config.toml
d_expert = 304
norm = "rmsnorm"
norm_place = "pre"
init_std_down = 0.00409
seq_len = 1024
Below are experts of layer 3 (counted from 0) of a mixture-of-experts language model. Rows are named router (the router's row for the expert), gate (a neuron's input weights, with its number), up (a neuron's input weights, with its number), down (a neuron's output weights, with its number) and show model dimensions 0-127. Each number is 500 + 25 x the weight over its row's rms, rounded and kept within 0 to 999. Numbers have three digits each.
Before each expert's rows: "mostly gets" lists some tokens that are sent to it at least half of the time; "raises" lists some tokens whose logits its average output raises strongly, later layers aside. This comes from a sample of Wikipedia text that the model never trained on.

# expert 1
mostly gets: "ations", "ments", "ement", "ised", "cted", "ions"
raises: " in", " to", ":", " of", " and", " as"
router:508487504493453538523466529466482481502538530500491506509514498491493521499486514521553519522494506499490525471504511519513507467481515527476534528490508541504496493506504489514535497501451489511482487502492468461532481548459543543526489470488496485524524535471491446512468474530554506542541486465502471434473486487509466537470514487503474541518528518537516509518487465495528479479496
gate20:539527469492495467488483508473501471532508490519508489499534515476486508496482460508510517499476522511493528555453492505482467521474495491450468531469569462543480515520483458474523494493483508505516513527508489467471483529519481532505451499509469494509468491469494512513527440474462509462466476548512484521493529474523509511466478485543527511509497469487482500462482488471525490473461
up20:467533471525505543467495538481443491535492544515515508498506516488485508525479538495549548520511483547472516462490496505492522485485458484509519489489462525519504420493504503517484495519523518518552499486502496510504459525464514504512539510533518509497508525522521478498506549479518456512485437525508552539466526478509510511468518472515489514512485533482499512505466483497503516481485
down20:433492489517476521508492489485526497515526546489508491477466486512516503520497525498540439519484471500513499522454510467522519444518499514504479502550469504494522490476495513482492530490485496509519423478511513497545517467509472495505488523529491523445479500512547516500489558545500479513481491495441491487549484540518500483499496486520487508524473456505502519493505519497512530478449
gate21:531491478510484502501506529503508516513540550489516558512511535485491488477498538462496506512510517504507476512461523484499559484461545488507508464468556523537492496506424500488499527519481507536494502492555467496478495523519483519504493488505496476484533510522486493521525465520507512520485523543515542434485524537497465476530481530484525494509486460520461505501516488538497530522483
up21:485519477516468525482499499531497527477490475532458481517469495473506496478460507530529516499513535527509511572512534519501514501470498506495508477472542511506481472487481533492491518497533481541527512516523531485518478473506526496511485469526482478472466500462510454532500470449481523494509457503555507452493504495523536484557529524498483483521490536520490453480508452528504521543515
down21:481499476502521541479543487489500492511508489469513494521491475513523515486488495486517499516547493440481531528481480475472465500460519508517491464516522527515534464527489498528503527500494460518512539493523474476506594486487540447496502492493542460514465481497549493504457501500506473508505487518512519483512526478483506507508469478482566497487516494505494460523469467549475542493486
gate22:519459488508500466468488506496477459483539491496473530562567500508532512471477504462503502486514525515476516502480516523505488497488516499515463506497489547537527457553490529500489490527537496507476514504452480536470494500536498499429485541507484538487502469507507476521481483537495467499457567481517501496505500492507515451527492482483498458516475486510498475477508464525476491488502
up22:521542475487494491538481495526481465476495466502513503524507452529492491477493531499540478558514527487468516514540533485516485479514475482539501492523497464565501495517477480469534449492466504502515486491436523510508485453493496529528516490472472506500513498497476518561512451525538488483493493489469508460516498513487496506514505523488514465544516506534523527510554483486519515468527
down22:465550497492511506539528477502507486504449481481492467545545492549490525511478507523482465480502560533484509487437528485482489485462460508540478530493483481465500484511518535508511475482510475486486517493488507504532495534521488479503495529524512540514507463539510534481474477537485523510488438535520505463489499507495533488467505524534515459504509534533502505464504497521494524458520
gate23:488458553512515505472491494477490533518498518494521492523504518542524471538490501470527515499534550517494479514489523482469497512498500546524482522532539504440482535463524490502501494536504490527468509525461482453467496491489502533532501560473530524513518512484505478521531434492479515492521506546471486489531519512494481497496487456462536528521520492506501503467536493465534486495534
up23:486522494496504465530470516513492503528498515540492531502541507492490471492439532498501506534473530521484482499496509475466500496470513472499495544536500552481465501472543519549482531530450495493523499531515486449522493477458512510502517468485534520492493514494483512546516472524506542441503517531449507463473489520479517472481515502494467508528497460496495498529520456539507504483461
down23:503509511523531500479510493512484490479529457529507524526495484510539484523507508492536502510496461487475494529552561431472501475473523520499492514510509535462530504532484543495523481488491491500534482547543523507483508454537518473534505517485496489521538522509522490465504509519436490504498504532476535488520523522501479501496504542500464515499521541517474513510546491533489494451553
gate24:501486513496530537492468470506477544563553522510487527499502542492519475490457502477511478505525490509477474509473536464518537527482533483496476481437514529485478471495474507491468473496479465537499491527466490525490504526463519537524520481473522497459504485478500441462500498460474536505495443483498484501482525508488478485475482468512536505487525515517485531485474513468517512501458
up24:490511488484496553474460507443477491536468517550510491476495465473472494521514522542490512506500491448544493491501510509488503469471469541546513499495527464476510489475513489497514515515481507517500510498479461518523475490502518420466504475491530535542499510488490513521536479515478500488436488503540519495508480513483514536481533507527469473520521487439501520524535488476485509491532
down24:511513494462469484509481542488531448503482491504505475508471489481524508473507504540479479517541477498499488490486534544472547484496491457534512497535466496526480511501515470476521515534475484491478475501500513495510495557531500502481470508536521505480511485523537531459463491522533509469493489527522490536500536464498537425509507523533438510535480525471503531482497495531487455502491
gate25:497522491459502507500538544455490495440513501479499505501499490476508532506482524512490484498514504486476504464485485497541500520476489523488498479505490530508482486489495486490510530510453477508462496488553538536530519551441493527470467558516507500484534511549534483472513481467539473468507491508524476491494506470506479554502470452549496480478524495505466525476475480499515518555483
up25:452505512478510504476498484440528469454487514507481474491481519489497552525475491481490502491496461499509540508457498510489474535453524454536506507543462515471530508505524482487496499472520483458532520484522502520477530521486544484563537491545477517451505482484485495486452502504478483518502500490502526494513498471525522473562456503489514488505476505441498492505457499487490489494512
down25:520505541519546510486498514455498481518562570534512480495509506502513508513498457466481538489455513515524475496514519452464498447483488495544501503506530469518505467493493501484449518483517480510514508521482499527484542508509517461489549524499536537539470519515529475492500478503486478510502498499501479459554513511518462496502495541480460480528513505508486473530478503502496496528553
gate26:498481461524474504467443508505486550513515493506465522475496522490458497518511516506498484529508495490477476480474505546502512520548484510486482504500485442513507528498496518465492476471498560515461504508527493469522528498450512515476470494473513554469501529460507514445486486537480473468505462469497470468464477480512488526432497520499472502509480494504492515474490506438485504514516
up26:506512514491499489496502548492491522464515492524466490488513509485502527478469494473476513496504488494513549471471506490526490508462485471455537492449475447530494476492503459467492512453465522458497486475513494549516502529475533500472497496492500510477548500534548507472456514534506510541512514491510551470468489493517534481481480563510501535475496507552494520494467521481526495481456
down26:522496487515489483495504503500456464489488527502499525482490472542478480499464479527503512505546521558498512543460520486529520511513494495445507484489532568523495508452551491487468483499507509475519491452509524516525488495511454482477500503497550505535525475521516497515505531534497478574474473502484489487493478526475517501511478468488460469482500468501524467528503498491529555526486
gate27:529515485441513520463501484527505510528492489523547554500510472496433507490509529467525485511496491479542481484466540495519518440536533511497541498482480542504498496482472524539522529496464495514504454495524467502473439524528497497527506499482511488494532495492477509509472440491513478490521511480475561472471505494476500521494502515505551522490530523503475508509509504485544501509515
up27:455486456473503476513475469494494490496501493509489517497452453498502503529519529478517516508484537455491533524513511491487486470528517468492530507470461526518486485494493503489480512550507473529501504544499460496513474530540499476497480462487503498513557473527516540523515472536533462483517533526495498454533500531493492479508505477539506445504521527521472572482502510485489556503505
down27:496530478473545534526462481509479516522481454488466528489498495508498539456521497470507484524520534479512504503482530546529486485488557523526482521496477484464495474454533478481481503524499447507501533514543459495524453518509463495517510522526554504506538477479502498498492500464486461510503501505517541513510483520518478497488464440525533460531513515491500532517504531488475463513520
gate28:477528529490462518507441525520499522492492438525482481454501470490531496494467461539497515524494499494526516524472490514521458516493535468504492510470467494478501497460511499506469530502499508533481464485478441480513466532506515490518528497483476497535488510520539495475483531502517500480480520523453472445453487520481529492516470432498511513509501489488488462539502492496546507503459
up28:510504513545510504467499535529491547487513472473525483490509493489490477485521448483521498519489501484517491517474511491504492538507501530492505472488521479497484512487535467492479473505460510504551439500512549508445511486473527459479521525493521515520544512452463500483518477492499455523518433489550489470518518531507509463510541462494501489504506514511484501522525491507531524561547
down28:466545480535510501547538490539560503505542479516526507514513501504509476477533500430505545491523540503511465530489522496539471481495467514521508511454492466494515509494471452520464484483473483527522518502506486513484502472506528495513505522495533497534569519526483512504450496490514511491513503488477516498477483472536492563532481492508494528511490464532507504506486473515538505508456
gate29:522538503509512472475465498477474506483511550486517494526502530525532461514473493489534493476525504513493481479467509456452432504498440502508503536546471478485478522522512533511523504488523486518504508482468491472496474480513503528517516458490531472542494516518474474494501467504584508511531499492516507478510496487454477509529500511502490476514511480470526486560520545505536487507528
up29:499473485459491521496483483483519495510525521483484516514530503535513469468473507527525522479498519520473481515530511491529460513513481494469480500523507527522518467528531527493553511475521486485454474504501486503516488488567468490498506529501533488534515522467495542495487462499545528479515493529517545514552544495449514531490502510415499515468489513509476499509543548483505471517509
down29:493492459512445503485540527477491476521519568502508517526446535490538484473491483492480508485509481505504475486514533476515495474468533485471450518567477526519464510507544475512509504482538499478491528504446489499494470486496523530505529500466541509488531546486436482519444514486530533465464467517516484482510488507507477507530485494507485510516514477490513474489504491501489529515506
gate30:528561475467502488486506506535524474469472497537509495473530465519516472534490539513477503512527491519456480468478511502525459508487521520529456508500496478526455505545515480520516518508503446484499487468506473500528469511506504539523537510500461525498516523485520467492444491513482492460518512500445493515513428505520512518461503455513497458490498485520507494505496465468505522474535
up30:498440474505467488466455511472532493509456492491515465467504499461497503488489452524514526515501555543495534512514483476524466536474505499513491518523477497515461493483525480510479475454526495496499494540522482508504493538447526438495492563499473544498462519474533482505519518443496496495490538506519480501521490478506491519497490516522492469507505484532522547476473500536508473508510
down30:516470508542562518528476490504527487505526512543494493477469509444541513495512471531549484480497556484483518524495503512454531491466512467541513475504480475521550510526539501520516484511520472506515500491534470506505520496517506517477450459510465502490520523511484504489474498523507509521452458504529501483503524491536451450496475516508513508497477499470452510504485514517504530538542
gate31:453491508489488501499477500461468457527541457483509462522518495508524496496511524482513523508479507503516465510432502494527512439514488508523514531458526497531522500519496490505510578453482473518469487518488461508493543524514481466480500483508478466516501485546515481446448543500532555539528500464511497485509515463526512523504477491506490533507488506524491505487486508516504482494524
up31:493489496458537461506497505466535495547484472496514487493498574476505504481460461509472478510496521492512515496540505500489487483462472557485472491465476512528470530521497488484507457489501477512523490523496558476531461546493492545506507530489464546498537488503486493520483530510499519493485521506473504497516481500459513455505501528438469492482498490540510491506525523488485474546459
down31:490479526461501543493521519530521493471480466504473489454456502514527452491528514526508533473507510494462490501541423525504507491514459511503503471511476491474504518538501489483505487512492510531473495438496482491499504504492512540509492493488559494513516517504544464512534471444466482522494525494473487555501501517515513508455536491491550505526499474502534477465470471495514506494462
gate32:504506441506499518506432469493480544483529487517510525490472460546509497515455537529522506478491493517487499537475474508456494475495518509524516479481517526491506479531504499487474481495444511478492518503490489519528473526546473469510478448510504508508556504533451466473475480521531494462497482477519518507471498511531491493514479486515491479482522481509437504507513491462509449538467
up32:461509548513507544503540538478517493509490466543506523494514431437482497507495484467460473547520490503471489512503498505492475477501446451514526526519475519492500496508462520513506500498519456533491496555490540484485445505533528518505529513509485489499514474467491498486498496485491522501516461479525499551490467501496483528517542501514547497488526509505520518543489477512490549483509
down32:490548501466500494529485488545505495468459489558526466473501513558491521524525491478515564484502515516475527538513496481518510452480507526500514510496504528477524522510520469511476487522474498483486497517538524482501491522512465511492490509530498485506490470490496483457466491483466503542519479497449528497539482486536501502528578489498537489489553470525500485522519475492479513468543
gate33:486492526515514499499528510503507525492470536480474500498515525496484489497535502510516509547542478516480531484480497502547520538498508478485501476502540500510478459498442486502495517544539489534508488509511500489472506500523503548440492521520491501483500490537472408516487502489505451510517460490490513460484452504481464510526542482479450519526486531544502472499517540471489530491522
up33:497472507484463500508483561488510501523509521463517524541486515487521468539527486541535525548496490488478511479486528516525525516531494475455483450490472517504499523488488518523516520509507451483514500474502497491487475448469484555496487502486528457473475533515494478493443506486503513571499491546494529541498491534499481491454513485519534530476510491532453513480515501502497480519471
down33:497497477487498519493461462532539497502531488523498454508484548458502502497519480522474534465503527502507518482515536464515444514466514489505493532491489510505512489551560448514519532515456531509517478479479538509504503541502495546511504524522492519488507461513506527510454521454497478506502534507531487472530549463515504476506499470521506485550460524524480487519486516521490487460519
gate34:529533507529465447476476484490479481499489507493469526472484519539537435454491505483520497487484486486464501504523538464490481536496489509491511532515459514522457529471525531501503544491520509487494484500498541517546511520460534519541452489505485511515527493525492479523550500491534577501486484507496505541477483502539475501517512502504479506501521515536498493504538503490506508449535
up34:532492521517501501551517459485511491498543471449525537508495535438499498489488467442496509498518486464498497516504492474490532484541539539512486513526519506496505537498480479460467481433491534459471459477515513460488537518522524519490521527521529511478518504510502490500483486473502499549525533444479490480498489491531510528504441528529494489487503492519492521496530495487508512538495
down34:468494502458493541487482481503518483527534458461466470499524496488521489466472489480513537514537546489510516525486470469472507514493466476526495514472492514521488462482528480488535465544506535478448501497526514541440532499503490482507469500518517461462525481490509456503501503456508502539497507524494468493535513491480505533510554476473480468501460517472449471512486525503519493476492
gate35:500530506499482497470482521499489515512494479500516466502539525457572506499465488471489489483460498509551466515501529476492521469552511509532546497492480514500501515508475564495499517508493481509484509475480468513521508541503494492488570512536487515483494536502485471504443448530499496511551475487494502505471527482520491543490484494541473515514510513551494530464462473466502493475504
up35:527454483486509486510480534480516502487507526466530503490450499521488510504510483497502532481538505507522465495527510515493498489532483499516472519499471493513501479535491480552576543476495509469514472496485491547450486478490510490529476477555532498540505516503438494496477532546496501468448489496530501556506461499512471484534471531482512499470505490487493523488508484442502483465503
down35:507518488503463451486501492536478486475469485529506505507514468481511535525514458471487509473467498481522513522469570492508541481545487508507503508514515510490551513476490521524524491506503493557483473603544484490541496479488518505524531544496491529502492503485492513494475493525485502537507529468518533490529469498501476523509478530510482470472538497485458489489488503523479536518475
gate36:468472496490518480531518496496473516530512540484512518507490541520512491502522495478470494535527475515438491487493530506563488479486506479505434517486516486505511493517500492502478533507485467462466489477473484505535510513507558489520469528488521488479493502457536535516492497474530468526487478506471473499533510492506444496474537448485499481465455520543517536490431513513504494479485
up36:461482478514461492485534487496489537501546452471498469500495427520520491475496513483481508477518501511524515506495495491482507446508508457525465528498466522519457511531512525525490543516474511500500498493500497493467481525510521539512490548486452488524495523499473431501538507511556491501501511485468447514489480536538524519499512504509514510467507522457505432531493506516492508487505
down36:478503513521469514542495490525472468550476524467484561498522507500515525493443502566478526499501540460512495477471482468516455505502501474511485551483521516494533508494464464504527485514492489479514531454514458500498480517521514551519521469509518498455508558492521533497472520507480521489462493490525497493478532494533550478536519499525491499521454513480516529501500497483490517494499
gate37:493485545486513532507486505503502485502527500504493490479474542527521508499510469465547490466511478470519544514469497477458518479524451503479492483486507496493516523490515485483489487517462495502495464527485493546423492517494522521456469510436517534476445509509490498508468498496518480476517501505503468533524501494558525518532473498464450480490488531493550485480465488463475511540500
up37:540527542469475498521503474458532479510479481518492479472513472512529524515497477489464490458515489474511488465485496491470502512498456570485488500517565493499539486489466478502516496457497486512488492537503508532496498536504490517487506506527521517499475537464477482538512552496521519466506483491498494462464489472470512521562511552560436492488489517506491491497513506496508538507498
down37:461485499493482493533493497446509515517542485489486468475457507536487525479514527462502490455493491583545549507487486525491482518525485467481490530490461471519508519489500505459496513500498508485512457506476523474466463494491504500492553480528515465554449551516489484505490517553520486512487495493457489471478500475513510542504505518503509506439482511518508510494502506512519485509468
gate38:473515482517487500462486521474482509483520516492515464497520516507486489486514488499538477536457496443523522518492525470502434446531512500492484508497493513489505504491490537518543540510486513469482485479485509482439516508488530486522523466527452476526521512491501532485504487496523514502510484475556512549480536493481479523477488523541490512512545489444487563495555490492515522534506
up38:506492485469534478484504504474488513493492521544489482492493462536545539479489485462519486523493489483491491542491478532472508496495499501509526491509490452509516465484511509476457506524526495499528506479539503511507484511534504519540478519459499487524554506475476510480495526574505462515475462517452545474490503489555510452501513494511508496488481461454541468529526466472523511499551
down38:492488508471528514473493520514527494500476502508499470530535535536530502511502550502512478489483461488510477499495547484483503470510477501492488419491490490523494478491468493547505494493543446515478523505497542528544490507511535457468462499506489486446515485493511471494500462456521505477534504469512481541553505518501497458501531494499494500488471500508451529504499545488475537539529
gate39:514525511458490492513506482515462530512536482505473512476472460479453504498466495520540479496495495484476507516482525484475426477468531481465491543428489525473460472469506530487537498514507501509491519499523502491488532559475509505508498496518484541454473477502503532508550505498539487507483512537498547449489499522505499475477512476490484514499527475510517522506532487541523486464483
up39:488492447489521533483529525490489531494437536500481450478512514498487556513495507559471464520477496497566522513501493532490488499505480457522513483498490502471489480498501509546480495507535485467532501446523479517515488521460559464495443484534511518514469522528526520487468476481491469514474487494525528508492471481510489481471509495522496495505519493498498502513557495502467488466476
down39:518509529483479501500527463506496492452519488509529513494498476536497481533521498524514482537487510504540467490509510456501519477450501488477499496538503455539472511428498501495513482494457514512520546488562518497523531483517514441463473501509509499482502476513539455511511474456521508504465490474516476490547518522519476478490451533479446515529530493507495502499491523545505513487486
gate40:510503502489534532488497508456484495530479521494485505514481537516447527513493520501545524517505454545527474491467527484513527472485489495484452503489475515503486528449485505470478483505495495548454477516467481515480488541492498549490505515480429533514491480452498518500527467455504490524437493493460511471493498503532499454482504532498536537516470510479502511507480471471489516485479
up40:514506519470487504487541472504480499496505527511529528485521480515527487495508477498500500505509504480515531493545524493462492492523471495485485529529526464464502495487496491540528541488497531494488470501516522523500495428501493471512476445533496489459529534489493541542446488494462460503535529522541479480501488470522526536558498480449528489490482482489447522536490505511523480501551
down40:486512500511457477539496515494448527506494522481485496488510513514500527460496547486528484475528478533470465480496511452527446483505522493486466499492490520516534513517506512524466500485511552471533533502464474462526492520460464499519504464504506518433545524498505489500516490534509509469497526493486482517465500462469501501506441451524534503510515529521531483492560475526497500493510
gate41:487488497499505495485479541490491480538532479503510518466478547494469532475521480482511533523492478481487485454492533463520489523494509538469482491484537504495521475474500495485505519451511525489530469506477472498509518521479554496536519503495468521493477507451539490483475513434531508470503489545491522543449525447511479549494512512491516513459497479516541493480507539444492488504495
up41:469506494532512504488477506504545502501499491517467496534443542513530520454547484490495515448540526476500504528460531507496463531531477525500548461490509491485459489515527514486496475443530447500493471460471508477524494464496497512507463486527554450482529499552507522510472522497493535465522518489482496518503516508515490510500502476481474497540545504486527473489489478514501507508500
down41:519483498504501490519496533436508520488533500513501516495483505443508469483506511494512460478541493515459515502468521465525507558513552476520529477477524490514453520473521512474485530508455487489524491484468463488559492464479476508471528524549470527537524489507500488489470459486534495465478493505518523491462530505464495510493561515516519479494474489468505497486471471466481499486496
gate42:512502524520491503444499508517491505544523497510491479447504530510472467502502469492564533522514474503505474498493516501489548495510528559530509508446484507495513516489535475494509514504509517506489489492526525463505521524484509500506500529473454498471480479501476462521508519471494520504441483554488518517465475434464529473562502569507466496470488484493487488492508481480507521512515
up42:507521511491488517515493468541531526490501481493537486536537465490504512521490537531494465476529514503485474496515481474502508537506478448564513497533530490522559508567469505509455505442479491501456478481498445494518473504508528506489493522482516510504505461487513515498484487489484489513499541484524503493507518542479478536472507487511477493512507536454468493504484547515537517443486
down42:510553439469514494508549521457473498462479483520541493493512502504473496495512513479513454509483538516539559481477473499546499479539497473497544484501528517491494491516530526530494491540510522495471507491534521472497476478515484499499498502491519510489522511517509486485492500554513470548486469537507542505505502555502500453476518504497448512503538484523526439493495528474499526520520
gate43:559532534508488500513493484525522483508553481527573491473502523506481493513462533534496501500524491481502493468476466470478513477484486490489504497520500452480512481522503497488547491488464492510496487453460485463537516501498494525488455474543475514502514486508482456479484509513517487497485536471524563418470506541512521490450475481518456504499501501522491504509510486494515527503508
up43:516508510522530525515485527482495544512485495495529518523508523492478535527476505542490478517514506539461490486502481512495494490495519486498545490473506476465479508507441500523538459470539555494463501501541489492487527484473511466477500545464462457515515512526478542470528464507484508447495499537478469458484458515501483469443461482519490491483495484527497478550484491503494526504524
down43:466484504514517495523500505508490513481476540484497475455521502497532479456510510502511486482517515485518523540526518483458503499540472497491489475513523554492530484491527472519462482497478500515494537502502516528523507452498544457466526539504515515509535448489488491458509500525496510462562459535513505544498512544451465490512525517490474499497484475460505504527527477503454493498561
gate44:454492510484475499507489493469495535479553490478500510497469522527540570516508502478505484502520516484505482475505514511510489469502556479508491450497470503507469468473519559515549559478506495512499520522518501535501459504503477514550512487511490503513518454503490496473487495527500482484501440472516536446474542515483467531502501486526510528506490476547489488540481467502513490540501
up44:531437459501496465485512494478516491529539469466457537498516499508465526519530516513517473500500518508498501514488515520491479489502476501506476477520442486533500494499530465471507514495516552500524449490526467522516473539492479502467505520546531509482500495517485457476501545538479495545512518503466511509520502498476544534513475563496496510486471505479503495517517522532513533467437
down44:522497487522516518504482482519528497488480563487485539499523526506518526456512495473503473532471543519532487507468487518499515500508504498525504492463449496520485531537506518499473497467495488517505521528569583548504493524478501449464481479474499505480519501527503460550495489505475536576521458484499492511531537520459478495469489491515506490510479492519500494491498482506486479490485
gate45:490464477535516523476482518539488481478507496495516503478475520537485491520537513487519514492517487496523498451457497526454487481509555509481507507485486524457504540533495480482508516513473514521475502476454465520517545477512488484480501522484500528525466498530504435482486513515508522559505511493477495473489446486502468523517496480483502545528446467520533473444501526468470492508538
up45:523515519498479484480446473496480525482518459453494543513526495474484489452499434474521553513481509542506517521467502521501501510505535551505523551512483526481494526513496500459515479476506485481461535484493452522510529516464504538492446502459498486499520486482526427496512522513529532503497497526487482489471485502528501467500501476522492536459534500505531502477502488484521483499497
down45:491495499518537500507510500452477554475492506506504512479485534454478506538510510509504515470471492480536562565523449497464514511494465491477508466500510486522549510540485515500503536540505501442542495516496513485470516491497456485508456480481470497550488503510504477504505482486502484507508499495491472496498550490461474506463553458495452494500506551488509484519478472496519474492477
gate46:521537536500540512516466506510513495445502524474502485515520474547510504478456493515484478494508449502510479454492540501503485428503540527507520488523540500458484529505512534488494502524516494460504506480498484484510483513492468479502473481457455459481479569494517470496511464525503484518521504480495497441516500524490499566468485490488503510466465496538484500498508540519512483508519
up46:491498498505518516507494481477515529513496476494462472506513484490491501513502464481481480490528544512466512521465503477491534532477510498578488471489514505487515497510488540500482519488514502490489489542526485508497459469480519529492513507508486469476434452525473520514496493519501514506510475468522499470549505506527450477501513467522464520473469516470470445534503459536421528473474
down46:495493483521513458481478456540484494498493482451512453508544521526535491512504494524511491520499487506516478470491503453532472475491545525504520500510472470467465487484495509528548515477498539511544512454511459524496524515492533447508505512488498529489481492524501533519479514512531480530517480518477528440494515510520491425477488462487469511496507490493475491470494496441514517543497
gate47:509501438527507482481458522500542532489512500489517486455489475502497443477488508481540490495557465480479511498525506505507520504542489557533540522517527514498511513487468482543507523498482485482473491514464477512513499547455553540463522487515465513509500472482521498534507537505500523546490479522522483481488519518473460478534467486557507496496504525525509512492525488492509501467533
up47:494477524506476536503497519508501476459498473493509475460426505483488486474475447513539565543523480510497506480507466493519492487464516520493512465523493537511479506466501520488488467471492487494527500521558524517500487520470523501481462485499506523542520561493491492539493518488493485498448479548542517527453529493511504497501482484476466446528526516520528486505504493511471492522500
down47:465491505516548476522467502513530476519491537492527516452518504506526508485513518501502505434509511495498490527502467508531481537522455501500508513493521516446482493523534475472525495537486513500472491496467536530507483489507486462451484524469554511467507493506510509493531472535511473497529556486513514528545512493514550507505474563520487515526472502522510486527488551491467493494547
gate48:463492520497527505496473489515462537484500542520503485536488513502487562467489500452558458499465514478513520530468509502521509441495522511504480488506474552481456500561522486525422510514502515498519487519468478471512454487501525471444483497500514471474486525484499494486490481487553494514480485507493514484476496489488473498500502507502461517446477502502469482491480526468485500483474
up48:486511507521486470491491463533534474506478501511462532489495548465513525462457552492531462491517498516523512496477483510520490485479511483479489543478523469529537559572514527480502493531474478505507486538496513460488458489487523523488473496507490536520454505482501534504511519510520515476525509531509436516481507516445508517512458522486508490503484481524514467505500558503530489511488
down48:541483492481518469458527517526496485482508497485454495505557466538523517526521463499495496472525509533518528452475465466494503511516535485497485499557473512488490465471517529517520522513536482500479442472493503450488487470523483506464538517489553480489510509467498465534530477508482508488466534482510536540500499514484514485515544497489483497489536481500506523507493453494518551531490
gate49:489551486485513503511484512491424491463517504434488496499522507527478491484521500508520487507471486494465500522448524484486467498494526477505541528504556512462454525484516482500461515519518491497524491484430502532515540543478515496484505447509517508484539524486516509546472516458517481489497522502532510437550520504516499530516517490528524495525486482471512502491524498496509508521504
up49:475481461484492524489503476470489477514511481498538479475532540507495491488502552523450501485555541534492483480512487522495511476501478454562492531486492507490513464465497476482553516503518489490505506479513469457500509533485510433481515512480485531513541524514508495481526516507481496479479530516494503490518481508486514460485526544518548483533489521491477569496514501555499537520484
down49:531551479504465535520503515484493519521486525500521467536480488554469510496494484482477496467532485517497461552493557464486481508499496475540499477471511450515491519474538521489514531491484470513503514529500501521495490499532483514471516518498486474542516519530486485527472473451475510459514523516522547448485537481530543482530542525505543506498509516493490524502462507481533532521481
gate50:460523484470473472504446525549501506486514529496473487480502570491492524501489527516509542502485527509477511515497537513502483484491519463540464532513528477510483552510519538482520512494494480516483495504527508459485542564462483520475506476547484476505530539484489498504469515488520547518484525516515527529482512482519533485511491484500480526500484493545531526503448474540541485495513
up50:456485490478512484512534500486471497472515459528525455512516546528551535498464485517497514522496534523486535475518503525564497462515509473543486486505506504538507517504515456507493525521465513533499522515523525514512506526511524514471541500498459480476504525494487527488494487541503510510476493461440474512533468499529507547480524446503498507466467506481529475513530520501473484456511
down50:512497509505516489510519483500515536491505444508478518520495475540455497454504467479437491486494468468507524526481508518549534514515501502454498505480475506494482479481496537521529508481507499546443489479474487502454488544463472509496488490492525465453533471471467476519493529476496480473524508494528536499519493533520450462537510503473518509497552500479504514474514544533514471507497
gate51:474505494540516513531539505526503480428509505505518491477496548492503492541466480532473487515487512547463506537513509547510486525536464441460511483516471493539531528492485523513514542514476498480509500515459495480474439489488478485520544519484524515503496529515535494492482459492497457528517460434508517508527490500500520521550481484484507493521486481489525508489489504500519523525504
up51:470510508501516465535515502529531516483527519481527444532527471465538472478470506492486498499506500483494483482501528544507519514532509481487509512542531490534499531486506530507509561482471476487541517481490494478471515510504503491520536512576470503563491477479531507485483505497547493512480530474516492516507490536499453527498467516498525519491528483493440523556497526489509516495546
down51:515465458512508499511517472479471535485459482499499527485504554497510524528526485462467505469518501517499488528511531502477512523513532515511523549516486480430541489447493457470487541459500484464498539509500475514483485489503481471488487476499540538517514549511480464492512474498530513539492473524520508502521482533489516492513468488522526466465489510511465497493510553513519470483551
gate52:495501516493473497501487493497489502483483497502503478487511478483510533475502433532511513505479580481482506544481535511501421484516484446538477508443470499520489475481492508508536529511514503532489519532500498502490496554450507518502490512500484455480505483490498455528504516491533518499527509507502474478508497513495484490523533473486473482445508453488519502505498512447494446445514
up52:466507496521470481529483484491503481508502524520542507463472502550497517515510533551494502473526502515481496500490469460527476490513517524533494477452488465521541507505556493479528499500462472484449530497475485517466497493505478517521525525532465471507514515490540442499506511509505497559452461494467472516491519531527478519459510491482483532517466519493531463458466518488512516473501
down52:515491475517475475543517482507510491523526479512523505514445554516474512460478515482474497515522501499524503476473439502518513490528526509498465480516498497521478553506534519541484509506518535500455520512506506506525467560501530472514519487492516533491484495496463544483485520462463484492515509471530458494517490484439488478504525503464559519460469456473526504505513488504496519473530
gate53:483507520495524459462513490524503489489474504520462483471540520515508487555511509529547450491516433523517502468497493500511499501512504517509526501506496532511484487472496511502468461537522461462477507487524496490441497515462515502516493466551535546529483524487467487518522458529496523501524475482484460506459520484488488533490508488498514469512479497456537502515520472434539505489491
up53:490515478498437484518480482529530450458510469499525526500526489534488545532509533470554491498537497519510472513470484495498478504521512503498471493506449513512511522505480525501528506480511481492508543473519487506509468480450493461498507494511494487526539502489510521478514494490522554455486447497506478498518475491480516506543526478474522477553531561453492483492481505488486551533499
down53:501514550512489517492496530510514507497479491507464444508541482487498521547516510530513510484574488560523503550475491509475508510489517515526496480478455490511509502485497502521505470482485460487528514505477512495467494521491506465529498497490494505498498506514495541469507496490489509456488475517442412485509493500470504504476517515444516498472455522480431504532492487521468504499540
gate54:513456494548492495500516501534503483476530525468490529482525564492497455529514498488514531524478498512532502468487539533503483530505509507486532493520537453471480508480488450515496534533510505535471503528496457456533500524462509488522492486508514508493461529487488485500509526503531507512548468502524509441502480483549510495497534529529533507526461483494480525497512464452541528519502
up54:534470476542545456477476499524484496453507526475507522454499543517482501480481501492512440511528534505492503493504501455499532524470515474520529498486536577503515468487535484540478470489501486507518518508505517502468538495443471509474520529509493523492472475485519517473540487541467519512482507504528509487498512507500479539525488470520495507533499523528502511513530534465494508479558
down54:510486443489484489494501517478490488476542522521499547481474487489550528499508483517495500534513449501539520481504530527511508493511532503527468437521532484481540531505506498479541528455508541477504534535485466524447461530523495544517489501507473443501484527462495549506476506493533522500530517525488492523456495490520504505511538508482485486515517527489483511532504512513498530475466
gate55:484522543496451501499468521525505516474462498490513469485441523526528512530527512549543496547519540486465471508536521463501491477473471494487513489477508536524494530532512480488512515491526524545479466490496485523483478460536462504497488496493510480521499501501480495474529499514496445511528505508434494478486476516490463514504469506462486513495496483536554510476496514461559483489495
up55:486478519502516494499501527466462506524543527476496524493546485498526529523448449545513465431491519515491516492490540494510500485455546511508475520463492510479500509499490526480513483518495514491490528490509475495519503546492529498494465552507493492459497482490513459510529488513453529520536504523462456482499551502506525496532469506504480507503528540505504478425517468525521480502496
down55:539505547500487514476497478443485484507509477484529498508489496440510461478456479536500501512528471481475506480516414528493483491500453479521497509550485500506480528450457547503536493452493489487527476496491509521449480523527510497536509493523504550501510521512509502510485517456458501488491492546548459515516524496466521490489529492492498526488507506466492508483496500485519493495472